config = dict(
    experts_per_token=4,
    hidden_act='geglu',
    router_score='softmax',
    balance_bias=False,
    norm='rmsnorm',
    learning_rate=0.000757,
    max_seq_len=512,
)
Below are experts of layer 4 (counted from 0) of a mixture-of-experts language model. Rows are named router (the router's row for the expert), gate (a neuron's input weights, with its number), up (a neuron's input weights, with its number), down (a neuron's output weights, with its number) and show model dimensions 0-255. Each number is 128 + 32 x the weight over its row's rms, rounded and kept within 0 to 255.
After each expert's rows: a language model's description of what the expert responds to. This comes from a sample of Wikipedia text that the model never trained on.

# expert 26
router [144 105 124 186 161 198 115 159  81 127 121  96  91 163 155 132 138 180  76  99 128 132 139  56 126 105 179 104 106  95 115 134 136  25  98 106 124 105  95 134 124 116 153 150 116 117 132  81 139  96 135 123 119 156 144 149 113 111  71 107 160 158 106 159 140 119  88 177  85 171 117  79  95 210 127 120 102 147 112  96 153  97 114 153 158  91 166 143  93 176 143 151 134 159 146 101 126  98 141 113 120 167  50 140 136 150 178 136 173 137 152 106 173 142 144 118 142 164 105 128 133 130 188 174  97 146 100  82  56 134 143 100  87  91 107 181 123 119 152 169  84 117 215 114 137 137 128 144 141  91 158 103 129 162 125 116  38 168 111  54 104 137 110  99 166  93 113 105 114 110 157 139 118  67 136 118 140  88 148  93 117 188 192 131 134 146 154 153 108 132 153 117 144 139 136 104 148  51 112 121 114 122 116  97 144 159  64 116 143 137 161 112 138 117 170  73  80  76 117 119 139 184 114 176 119 190 132 118 145 158 119 157  89 155 161 141 127 175  64 123 161  96 146 200 150  90 160 146 106 133 150 148  64 133 161 159]
gate1 [146 200 120  79 125 106 115 174 136 143 165 222 208  93 114 137 150 121 112 161 150 139  93 164 109 163  94 140 133 161  92  78 145 187 143 132  68 116 120 134 195 110 100 132 110 126 123 156 130 148 131  97 149 142 106  99 189 192  94 120 107  95 169  52 142 117 184  84 149 137 132 104 133  85 178 113 191  97  77 130 101 165 133 112  48 180 129  91 137 137  68 142 128  70 157 148 133 165 132 137 109  56 158 135 114 117  84  98 107 112  96 105 132 162 105  78 124 104 213 134 163  93  94 116 115 139 183 184 127  71 115 136 132 176 159 124 102 125 120 149 118 129 103 125 123 134 189  91 163 154 157  84 159  96 146 133 169 117 156 159  90 129 123 106  88  80 194 166  96 138  78 119 106 127 182 146 120 164 163 170  80  48 100 148 119 110 125  59 131 151 151 151 128 109 145 120  96 141 128 132 159 112  85 127  99 134 146 176 168 103 108 102 136 103  74 176 156 140 141 103 118  90 130  85 171 110 140 150 135 168 103 120  90 108 137 101 130  91 145 183 142 167 135 115 115  92 127 127 159 136 123 109 166 127 146  83]
up1 [ 95 140 137 105 126  76 198 145 110 175  86 101  87 146 152 143 177 122 147  99 125 127 121 117 110 123 124 130 159  89  79 173 133 108  91 143 130 140  55 129 121 119 152 141 147  84 130 200 118 122 138 152  94 160 127 170 145  82 158  83 145 151 131 137  88 155 111 196  55 142 102 103  72 129 150  78  85 117 120 157  71 151 167 117 164 114 149 151 133  99  84 125 103 159 126 111 164 144 115 130 162 103 172 177 157  47 110  62 186 108 142 154  91 135 105  88 148 140 201 123 112 100 158 160 165 177 118 119 112 155  92 110 150 155 140 141 131  66 134 101 160 156 119 153 146 155 160  87 131 210  71  97 105 132 128 156  81 105 181  95 168 142 149 130 126 137 130 179 121 135 142 139 140 187 104 160 137 115  96 204 178 131 129 179 102 118 100 109 150 123 107 139 164 112 132 182  80 108 138  66  94 124 115 111 179 113 127  99  90 150 134 102 130 186 118 135  93  82 182 122  93  86 154 158 111 133 111 106  72 144 138 132 128 105 119 144 114 106  61 136 162 144 135  44 165  69 138 149 141 219  96 108 107 116 126 179]
down1 [180 153 132 101  92 140 149 108 118  79  85 133 132  64  99 151 103 127 166 125 149 115 145  63 180 163 149 143  87 127 152  90 140  86 152 177 160 126 158 107 146  96 127 125 117 136 122  72 138 113  94 159 150  93 140 127 118 116 111 178  75 176 139  79 160 163 202 115 170 120 128 140 159 125  43 119 172 136 104 186 154 137 161 167 151 105 133 146  85 164 126 113  94 175 141 149 124 145 151 112 171 178  98 186 180 126  85 163  41 104 160  95 135 131 158  96 133  97 130 141  91 122 101 130 139 129 173  70 126  96  98 165 127 150  95 154 143 144 142 170 190 102 130 136 193  74  83 103 134 126 128 124 154 110 115  95 227 115 144 133 137 151 119 125 125  86  99 142  87 158  90 227 154 126  89  89 142  93 140  98 138 119 102 132 138  72  89 137 118 165 125  96 110 153 115 135 172 124 153 149 129 141 184 110 104 125 114  67  91 158 101 124 129 120 187  82 144 153 206  82 138 181 107  64 130 146 121 104 130 141 142 128 130 112 145  70 126 165 156 185 146 133 117 102 148 137 130  40 130 126 181  99 148 153 165 132]
Description: Name-opening pieces. First pieces of proper names, often in dashed lists, such as San, La, Al, Ch, Björ, Fitz, Filip.

# expert 25
router [160 120 109 171 115 125 105 145 117 101 127 143 166 155 120  89 175 132  82 130 113 148 182 125 138  85 205 147 147  67 173 105 113 102  70 132 192 123 162 178 133 101  65 112 205 151  94 114 120 110 166 103 108 139 112 179  90  78  69 137 118 135 114 118  90 110 141 133  91  87  97 150 127 171 124 150 120 125 126  89 119 159 170 170 118 149  72  74 136 190 136 174 144 107 179 157 154 119 131 132 173 100 155 131  67 203 182 137 106 139 189 154 168 140 149 149 162 114 122  88 135  99 137 125 126 147  70 119 167 158 141 159   8 133 132 100 124 166 125 148 109 152  82 142 166 186  76  91 147 137 171  95 166 130 185 116 170 120 117 107 135  96 111 178 192 125 130 101 161  90 110 112 104 128 110  84 146 131 107 124  90 156 161 153 158 123 120 195 113 163 144 180 130 137  92 125 158 146 136 100 104 143 158  66 161 124 128  85 127 134 164  90  89 157 105  99 101 149 131 179  82 157 121 158 116 102 112 140 128 117 131 118 110 157 160 177 210 142 105 122 126  83 103 124 176  99  88 115  90 171 159 158 117 151 143 162]
gate3 [168 168 192 112 195  86 119  75 120 119 155  99 167 135 146 131 120 111 101 187 133 127 131 113  90 146 107 170 118 154 105 102 104  99 109  94 122 140 158  86 108  62 131  78 112 144 112 167 160 155 142 165 188 155 158 126 139 187 121 117 139 110 130 156  92 111 102  99 117  97  95 117 105  75  93 167 139 123  80 124 139  83  91 125  54 146 157 164  94 149 133 108 118 125 143 145 152  77  73 149 119 113 165 123 103  89 127 167 165  82 153 124 127  99  59 173 123 107 165  98 110 115 136  84 139 183 108 115 121 131 117 144 136 102 165 156 202 162 126 133  62 132  91  83 114  63 182 148 165  78 137 219 122 144 137 141 119 161 129 111  92 106 136 156 131 165 113 178 119 178  81 106 175 141  90 119 169 134  75 157 168 137 111  75 118 138 178 154 147  93  58  63 182 112 104 106 166  99 160 150 182 157 106 113 123 163 148 144  90 139 102 156 126 101 137 113 132 150 110 144  91 137  65 134  78 190 162 169 117 107 170 145 159 111 141 141  84  75 106 133 185 182 131 120  96 157 146 116 132 108 119 137 155 188  82 178]
up3 [131 160 157 157 132 161 101 176 132  57 125 152  70 124  84 195 106 149 176 102 183 186  64 124 120 111 129 118 108 150 139 126 132 158 161 158  99 115 103 127 163  97 143  94 139 122 154  83 127 153 114 133 120  81 121 144 112 112 100 107 163 126 120 152 136 113  99 131 149 144 141 142 174 124 141 109 121  78  98 149 164 156 143 111  82  88  72 122 187 148 171 146 117 116 113 115  61 168 152 151  99 191  85 123 133 151 160 116  74 170  76  82 109 106 154 137 159 105  78 178 124 135 151  83 150  77  97 108 152 163  99 116 140 144 105  88  73  69 102 141 153 175 139 137  99 130 135 168 125 156 105 105 106 122 109 165  92  54 102 171 158 132 110 101 100 106 199  72 120 108 145 132 168 143 122  94 161 105 150 111 155  92 133 178 100 166  76 112 174 181 118 113  47 148 199 112  86 164  97  98 120 151 139  87 174 156 105 106 118 107 142 149  75 131 124 148 169 112 121 133 214 133 142  83 156 143 146 162 117 171 154 172 117 113 107 131 146 156 162 199  51  89 135 156 181  66 142 186 119 143 121 112 129 126 134  77]
down3 [117 134 145 136 115  96 110 137 144 173 139 213  91 111  80 110 167 115 106 199 133 129 140 131 157 177 127 126  86 116 130 108  95  75  98  83  64 192 144 102 112  98  95 144 161 154  69 143 152 152 159 122 160 157 135 162  68 150 130  89  69 127 104 131 131 117 139 152 181 130 139 119  75 122 103 150 110 112 114 106 185 130  56 124 143  61 112 130 178 153 178 103 112 114 116 181 215 165 138 231 151 103 138  89  67  79 149  76 126 127 176 163 131 153 116 126 146 111 137  60 141 123 148 137 135 133  93 160 177 100 119 129 133 132  99 158 127 141 125 188  79 152  94  99  97 112 170  96 141  95 165 118 199 138 118 137 155  91 144 109 148 163  65 122 111 175 124  98 105 129  72 132  86 174 132  85 171 120 152 159 120  78 143 144  92 148 115 150 109 152  95 135 157 131 142 116 127 123 136 156 164 139  95 101 130  86 213 126 176 120 103 131  72 141 160 131 130 109 158 162 100  95 142 131 117 143 143 130 138 156 131 131 153 142  78  95 188 124 152 143 131 141 159 180 110 121 143 181 109  50  86  76 136 126 176  73]
Description: Hyphens and name starts. Hyphens joining letters, prefixes or year ranges, such as B-52, al-Quwatli, 1980-1986, and the first piece of capitalized names.

# expert 23
router [107  85 119 158 102 136 121 201  84 165 123 129 121 140 130 126 106 140 102 206 128 130 177 132 124 165  99 110 128 142 116 148  75 112 102 102 146 100 198 126  76 151 173 164 116  80 120 143  67 108  94  80 113 143 139  61 135 152 169 104 159  88 111 116 177  86 125  92  78 161 120 146  96 109 149  95 157 152 129  82 129  99 113 174 120 120 118  59 178 130 192 107 141 138 140 122 121  89 120 134 125  70  94 135 113 151 120 133  98  90 156 220 146 112 190 115 145 142  94 166 134  97  70 138 135  91 183 150 142 107 110  45 130 107 111 118  95 139 132 147 155 112 135 127 145 150  88 170 136 173 133 117 131 150  88  65 134 164 139  84 142 113 117 115 119  81 116 116 109 122 177 123 136 166 168 114 121 106 120 130  97 137  93  98 191 125 146 145 191 140 130 165 100 157 121  23 154  70 170 112 132 142 124  77  90 154  85 149 117 100 113  99  94 127 176  85 121 124 176 195 154 220 188 166 170  82 148 179  84 155 129 125 193 134 117 161 150  85 158 131 126 105 137 132 101 137 153 144 122 117 144 115 143 145 189 104]
gate2 [ 61 158 119  74 138 153 129 169 152 101 126 107 118 114 146 114  92 110 128 114 174 117 124 132 141 124  96 124 147 168 162 125 106 155 161 191 104  67 120 136 129 117 122  85  87 102  46 185 114  97 154 202 105 138 183 157  88 123 107 109 129 115  72  97 170 111 131 117 117 128 143 209 154 103 110 178 177 134 137 145  84 111 153 130 165  91  87 106 142  92 167 153 147 117 132 144 165 101 150 154 187 104 153 126 109 139 135  80 148 125 106 116  90 148 118 156 113 179 137 172 152 103 169 120 140 159  84 146 166 129 166 103 183 151 102  98 152 166 113 181 150 110 118 110 139  84  89 168  94 162 125 122 133 114  52 122 102 140  49 164 148 133 117 142 130 110 188  76 148 141 135 132  99  65 102 107 106  91 123  72  99 156 119 149 112 169 128 120 140 103 144 154 156 105 161 158 126 100 149 114 101 152 138 149 109 136  81 118 148  50  93 161  59 124 167  99 128 149  71 153 146 155 167  99 161 174  75 156 120 139 161  74 134  97 148 106  82 143  76 199 141 115 133 128 115 178 146  77 173 121  82 112 232  83 165 159]
up2 [153 132  84  84  70  75 127 126  83 122 110 161 180 161 120  98 180  92 108 155 106 170  67 123 169 151 128 119 151  78 130 122 163  64 138 139 128 119  74 152 169 109 160 144 147 156 128 100 106 154 109 102 137  59 117  93 136 154 121 100 102 156 116 160 127 146 160 133  97 114 159  78 133  83 111  61 145 112 101 109 121 171 190  85 125 204 184 131 116 112  97 102 117 114 124  83  46 145 120 113 111 172  80 103 137 158 111 153 148 140 108 123 118 130 189 116 151 146 141  81 116 129 116 154 101  79 154 159 102 107  95 168 162 108 170 183  90 114 106 138 154 152 131 112 159 179 128 116 170 117 126 143 130  91 128 201 167  77 157 118 102 133 166  91  82 112 121 143 123 133 133 108 149 197 103 134 103 146 134 120 105  98 195 116 182  88 107 140 120 155 103  92 187 108  78 142 167 215  86 189 162 156 184 130  70  71 192 166 118 128 137 101 167 127  81 146 103 147 167 152 107 104  98 172  90 134 100 128 188 112 136 107 105 157 147 129 186  87 144  96 105 110 113 136 117 138  94 162 132 118 168 178  92 176 141 116]
down2 [122 107  88 163 108  67 139 138 142 175 177 141 113 122 132 159 127 118 136 128 106 122 146 150  89 135 130 143 136  90 131 172 145 123  82 101  72 116 130 110 140 129 153 147 139 112 167 134 131 142 179 186 114 161 118  45 163  91 152 140 150 176  98 156 148 192 113  80 142 100 144 117  80 147 151 112 123 117  96 108 171  76 111 113 134 143 186 133 139 105  78  91 143  56 115 204  86 142 104 158 116  79  59 102 137 100 134 148  94  89 114  81  91 125 166 138 201 103  73 191 157 141  66 153  81 129 152  67 105 159  89  87  93  63 155 116 115  84 124  95 126 114 146 101 109 177 112 112 108 171 121 139  97 141 139 173  32 144 122 136 132 165 117  92 148 139 126 164 145  85 109 126 151 103 147 147 182 156 148 152 146 113  83 156 137 143 114  96 126 107 101 101  86 135 109  63 115 163 108 141  76 160  97  95 126 122 106 153 110 141 180 147 181 112 142 168 163 143 150  47 120 145  90 125 109 123 126 138 121  52  91 155 158 178 162 166 199 143 146  87  92 142 107 110 169 185 134 136 143  49 111 143 148 117 137 151]
Description: Demonstratives and name words. Words like that, this, which, those after prepositions, plus capitalized words in proper names: County, College, Company, George, King.

# expert 24
router [ 72 151 137 167 152 110 127 123 175 151 157  83 131 137 100 124 148 117 104 133 105 212 157 149  99 104 172 165 120 133 168 127  87 128 119 126 148 116 103 130  98 172 159 116 104 233  34  71 142 180 104 110 129 108 131 142 129 154  73 195 109 122 130 154 109 130 101  97 136  97 114 162 129 173 137 176  74 168  93 118 135 124 187  84  86 144 168 142 120 166 146 163 124 189 117 181 132 169 190 103 135 132 139 127 120 134 146 152 124 129 110 147 150 111 130 162 130 102 100 142  97 133 188 160 135  81 134 131 154 136 136  98  90  91 136 119 144 126  39 111 161 172 150 154 115 115  74 140 175 110  84 122 110 119 167 132  54 146 164 139 185 158 109 187 146 115 133  85 151 127 134 120 117 160 126 110 137 175 154 166 145 205  89  98 140 126 127 173 153 120 144 124  95  95 138 119 137  85 147 111 140 175 147 125  63 102 131  78 123 129 162  68 170 172 166 125 138 106  67  88 142 161 138 172 113 135  81  99 138  91 193 165 115 135 102 148 100  79  42 152 131  87 189 128 171  55 109 112 106 153 134 110 130 132 144 106]
gate2 [110 129 166  97 148  95 106  76 159 178 152  81 112  67 148  98 115 119 121 121 129 106  94 153  82 137  58 131 105 152 125 180 127  90 205  75  91 148 102 151 103  93 155 169 159 104  82 102 162 123 194 138  83  93 114 129 108  94 113 137 180 136 142  90 155 125 101 178 174  71 132 122 101 132 153 162 118 115 138 103 110  92 120 177 148 166 141 118  78 152 169  87 161 152 194 174 127 133 145 151 196 119 117 107 173 126  63 113 135 109 126 120 111 104 170 163 177 109  99 130 121 150 131 133 132 177 186 146  84 130 104 153  69 207 100 156 188 173 114  95 136 118 191 144 184 143 143 112  95 216 164 151 116 117 133 158 157 171 109 116 135 117 141  96 173 156 158 141 165 139 200 126 125 115 163  76 136 136 121 113 133 131 105 138  75 126 132  86 119 149  85 107 160 135 133 147  82 133  81 150 100 151 107 125  96  90 140 101 119  68 100 120  79 146 141  58 131  75 125 143 128  64 122 114 152 165  89 109 101 160 139 126 122 118 141 165 147  57 109 144 184 162 122 142  79 132 122 144  90  68  93  89 171 128 158 151]
up2 [124 104 127 142 127 111 121 148 148 142 114  66 157 170 166 127 123  66 134 163  96 131 100 165 157 169 152  96  82 122  72  85 142 126 193  85  96 115 112 160 107  86 155 207 164 107  33 119 148 100 163 145 176 146  49 143 159 124 134 118 136 112 167  57 115  72 115 127 178 101 114 103 127 136 105 150 124 157 202 133 129 103 103 156 172 124 134 109  98 125 139 138 182 113 136 195 186 106 140 134 133 126 110 107 149 156 105 204 137 190 119 154 110 173 135 173 130  87  84  84 110 106 132 158 134 144 144 141  58 139 135 118  71 218 147 136 194 136 101 122 115 116 152 119 130 146 127 123 165 208 106  90 128 110 147 113 134 164 122  95 116 103 151 155 115 137 151  79 164  98 163 135 135 128 120  98 204 110 154  58 113 191 129 116 114 135 162  90 109 163  94  62 138 168 104 115 158 114 141 142 130 106 103 157 110  71 149 120  75 143  93 109  99 113  91  84  91  96  93 141 123  87 114 122 199 134  70 113 162 171 112 175 145  69 123 129 133  93 110 155 149 185 160 107 112 104 134 155 111 132 122 130 103 154 118 155]
down2 [160 110 121 138 114  93 148  90 136 188 127  75 134 107 106 112  92  81 161 114 136  73  79 119  90  67 150 105 138 110  94 112 171 127 141  75 178 110 132 115  84 130  81 170 210 142 149 156 127 123 138 133 136  81 161 131 124 155  82 169 158 103 139  65 100 129 201 104 111  86 151 124  95 130 107 107 169 121  72 152 158 170  91 131 113 163  71 115 128  96 179  95 138 176  83 170 179 157 107 143 100 106 128 101 146 124 124 132 107 190 167 149  87  84 103 161 141 126  99  89  89 117  96 153 212 128 138 162  85 112  84  88 111 151 129 129 154  98 149 121 145 126 153 165 163 198 182 125 118 142 173 147 140 121 118  99  55 179 138  67 179 103 132 136 144 118 119  80  96 145 150  98 106 140 160  81 143 147 113 122 123 132 203 159  93 140 138 153  94 107 128 144 174 146  82 129 145 120 160  83 109 110 149 145 149 104 165 158 110 107 150 122 126 123  60 150 132 166 138  96 144 149 117  81 165 219 108 110 108 124  88  53 145  96 162 191 188 139  86 118 123 108 154 135 161 182 147 113  62 128 147 153 132 133  90 157]
Description: List dashes and numbers. Dashes starting list lines after a newline, plus numbers in tables and dates, such as 14, 3, 1700, and place words like West, Hall.

# expert 5
router [144 153 155 162 113 122 123 119 120  64 168 128 109 128 144 182 126 121 116 180 164 102 146 104 109 137 104 162 150 102 108 129 165  98 148  66 113 138 191  92  96 113 150  90 139 170 197  65 137 102 122 102 194 115 187 175 114 136  96 142  72 139 112  82 155 101 106 153 154  99 115 130 102 104 122 127 124 106 101  97 153 148 147 138 148 136 155 121 178 146 111 114 160 146 173 167 136 119 160 134  99 163  71 151 131  92 149  97 148 125  51  92 167 154 157 151 126 124  87 148 167  85 178 110 120 153 130 138 118 118 181 130 165 116 153 120 155 192 118 116  55  76 192 155 129 105 103 125 133 146 118  69 163 139 105 170 118 191 134 118 160 119  97 135 104  55  95 142 175  96  93  87 133 195 151 146 152 113  95  88 176 182 118  71  65  95 100 130  37 174 130 147  99 119 170  79 138 126 140 199 124 171  85 166 131 155 144 152 109 126  83 112 110 163 160 111 128 122 138 159 109 155 105 190  95 191 138  87 128 152  85 126 113  82 153 125 167 144 167 101 149 101 164 185 128 132 129 131 190  51 147 138 119 116 119 133]
gate4 [ 94 125 109 142 153 174 128 175 140 165 200  71 116 151 139 121 107  82 142 163 194 152 120  99 112 160 139  73 144 135 149 173 157 141 118 127 128 174 105 109 124 119 149 166 158 120 135 141 126 148 112 117  95 126 145 113 136  73 103 146  86 160 139 116 164 120 201 136 157  78 120  73  93  99 167 179  95 108 134  89 139 129 176  95 122 116  69 146 127 114 173 131 153 169  81  99 119 116 110 120 116  86 137 161 130 109 126 217 108 113 101 176 145 132  88  97 121 185 170 173 144 110 143 111 141 161 126 125  79  82 125 145 112 100 135  90 131 101 102 141 115 105 170 135 121 138 125  97 141 130  77 158  35 101 147 166 136 103 135 103 141  97  99 104 107  95 128 142  51 155  71 251 162 120 188 198 100 153 156  78 115 127  78 153 158 130 146  99 131 154 155 166  88 150 180  83  75 129 126 138 174  98 122 154 116 160 102 106  78 138 112  48 120  85 172 117 131 150  80 113 105 132 124  96 126 140 191 160 132 135 143 137 138 156  77  60 173 129 154 156 145 119 157 177 179 121 107  89  97 116  68 131 121 147 146 132]
up4 [140 119 122  58  95  95 102  61 110  94 132 134 138  94 146 158 155 126 114 165  90 123 107 207  64 126 166 146  99 107  96  79 147 137 107 134 102  99 175 150 122 113 108 117 117 173 149 118 108  66 154 105  99 147 104  99 116 179 113 143 139 171 145 164 110 114 122 157  45 152 180 122  73 177 118 133 175 155 109 136  89 147 111 169 119 150 153 137  54 134 142 211 138 166 125 109 164 157 140 148 144 176  81 117 120 160 135 105 115 164 136 137  97 108 126 131 104 145 116  61  59 129  57 126 133 162 121 172 175 169 142 132 182 155 131 156 159 123 142  90  96 178 136 143 102 115 179 149 136 144 141 107 155 108 172 143 191 119 109  94  86 102 101 184  68  93 120  91 109 155 170  88 128 115 146  44 137 108  62 176 117 120 183 118 126 157 121 148  96 152 178  71  82  84 125 100 140 156 150 188 127 125 193  83 140 116 137 173 154 148 160 159 150 113 136  72  96 150 153 170 141 153 114 173 131 114 110 104 103 132  45 118 123  89 123 169 165 152 135 102 122 115 115 113 110 121 149 144 174 168 134  86 140  79 119  96]
down4 [116  72 144 158  82 116 138 121 142 133 138 101  96 100  97 132 120 126 124 125 119 168  59 167  95 119 122 133 176  94 152 118 196 145 122  94  42 113 105 141 127  61 112 199 159 102 120 152 106 118 145 113 121  90 142 105 162 114 122  99 130  99  87 110 146 150  91 124 108 154 166 151 106 111 130 127 110  97 122 129 142 117 164 155 149 124 113 110 125 204 187 153  76 139 130 163 124 121 152 118 125 155 127  27 142 169 164 147 166 170 124 111 113 121 132 159 100 138  97 151 156  58  59 141  95 153 129 100 136 200 172 191 197 125 107  87 137 145  58  43 107  97 137 114 126 143  78 128 101 145 135 172 149 135  82 142 129 115 156  72  89 118 147 147 113 108 200 110 124 121 142  73 120  97 140 132 137  90 139  82 174  99 191  96  48 112 139 166 172 143  96  97 157  79 159 131 140 118 115  86  95 156 127 135 162 141 110 163  76 125 179  86 162 106  80  76  92 179 121 144 178  84  78 108 126  89 104 108  81  84 119 108 131  93 166  92 138 104 112 166 130 146  80 142 138 116 163 106 183 145  96 115 130 114  81 144]
Description: Years and numbers. Years and small numbers in tables and prose, often after a pipe, "in" or "since", such as 1907, 1970, 22.

# expert 17
router [138 118 121 135 103 110 185 153 130 134 147 145 134 124 116 182 180 178 105 132  83  99  59 149 109  95 134 119 125 122 118 154 151 136 190 112 140  84 132 187 176 114  91  72 174  80 151 149  58 107 134  80 120 158 143  88  98 136 141 104  93 146 126 154 109 112 151 103 179  92 183 117 171 119  72  90 164 153  74 118 154 105 120  96 139  68 143 109 164  82 130 163 113 131 158 110 151 116 174 145 175 126 131  86 139  91 148 140  74 189 188 113 108  99 150 147 125 206 125 136 120 120  88 134 114 156 155  92 128  77 125 104 137 150 147 150 165 203 149 121  86  77 169 155 115 126 166 161 142 163 114 129 134  79 153  94  93  83 184 160 100 136  33  94 157 109  60  82 121 177 207 149 160 132  93 177 118 177  80  69 120  94 123 136 119  95 133 124 127 158 156 160  59 173 159 137  76 123 126 194  90 138 119 101 148 113 134 114 170 137 106 124 127 132 129 108 139 141 132  87  65 149 162 135 165  97 125 134 147 150  84 134 118 139  93  92 121 109 126 121  85 117  98  68 103 113 128 138 203 137  98 145 120 133 175 140]
gate2 [ 85 171 133 155 105  71 145 121 121  88 110 148 121 123 104 138 111 127 149 129 121 100  85 194 122  88  64 149 130 135 146 122 121  76 121 124  89 117 141 141 108 110 125 136  80  73 151 141 119 177  90 157 122 151 110  95  86 133 151 188  68 202 148 134 153 123 109 117 167 179 166 201 123 147  84  86 151 191 132 198 155  74 142 147 150 119 120 152 157 132 122 140 131 126 147 138 160 133 177 190 127 105 135 117  93  70 143 136  93  74 123 128 100 136 144 133 124 110 125 141 102  83 154 105 130 154 133 103  78 116 171  86 116 141 168  61  83 149 114 149  71 146  81 143 121 108 190 122 125 139  98 174 136 122  37 174 156 187 133 162 141 144  81 138 148 114 121  90 113 189  70  74 176 170 110  82  84  91 116 135 122  95  92 138 172 128 155 136 164 146 181  99 171 185 115 143 105 102 130 135 178 138 110 153 193 134 121 131 120  83 142 145 109  88 193 113 131 113  58 150  88 143  95  76 133 135 127 137 192 146 102 112 130 179  99 135  96 133 144 162 139  47 172 169 161 109 153 172 114 163  98 148 112 120  90 124]
up2 [157  36 159 119 119 104  88 152 160 133 141 145 116 152 174 102 130 112 126 127 141 178 163  70 134 156 175 122 121 138  87 114 156 165 129 121 144 143 135 132  87 154 114 133 103 112 131 144 119 106 108 123  91 128 125 140 170 148 101 106 204 100 122 110 122 165 159 126 109  84 164  64 119 124 212 162  87 109 150  62  78 100 105 121  91 141 132 125 157  88 158 100 179  82 101  92 120 125 115  95 142 111 113 137 160 162 122  56 200 194  76 130 151 130 100  96 146  81 119 107 101 101 153 133 130 121  85 190 162 102 148 146  93 199 128 101 124 129  73 131 160 169 166  23 153 165  72 176 154 123 159 105 101 168 132  71 159 132 112  84 127 133 159 116  95 138 178 141  90 126 112 186 143  78 143 191 153 133 153 127 127 121 193 163 164 151 105  79 120 110 115 172 100 118 137 113 185 130 173 107 129 134 163 141 113 118 181 125  94 186  84 132 160 123 116 211 150  93  95 122 157 121 164 159 104 148 102 160  97  90 134 145  67  85 143 107 180 135 107 143 157 120 110 132 110 153 102 102 157 125 143  97 112 118  94  66]
down2 [ 97 126 104  83 193 161  89 118 176 127  86 118 121 171  90 118  78 154 154 154 101 150 132 146  86 142 132 104 100 123 131 173 108 182 141  62 106  89 126 108 174 149 124  94  81  88 160 143 114 102 133 138 135 124 167  90 114 229 100 157  53 118 152  71  88 129 122 137 146 126 200 106 128  74 153  92  95  89 162 158 131 130  87  89 174 141 151 140 124 132  93 143 151 139  62 156 135 153 121 154 130 121 129 117 120 123 137 151 164 163 139 105 121 108 113 133 138 158 126  75 107 130 142  92 108  95 111 194 140 148 125 172 147 155  85 199 216  98  73  89 136 119 121 152 121 122 164 144 124 124  93  97 110 163 180 148  46 106 123  88  93 133 109  65 129 169 150 143 129 127 108 124 172 152 136 151 110 147 121 140 132 106 136 184 116 122 106 139 106  97 102 100 183 107 130 164 155 124 160 146 168 105 132  75  69 139 144 131 104 118  89 115 115 104  81 118 124 112 144 158  81  33 132 169 151 196 139  78 143 136 164 168 105  33  76  96 114 168 128 141 112 148 137 208  98 134 104 154 122 101 100 177 119  81 137 148]
Description: Nouns after adjectives. Abstract nouns after adjectives or determiners, such as gains, growth, damage, and pipes after rank numbers in league tables.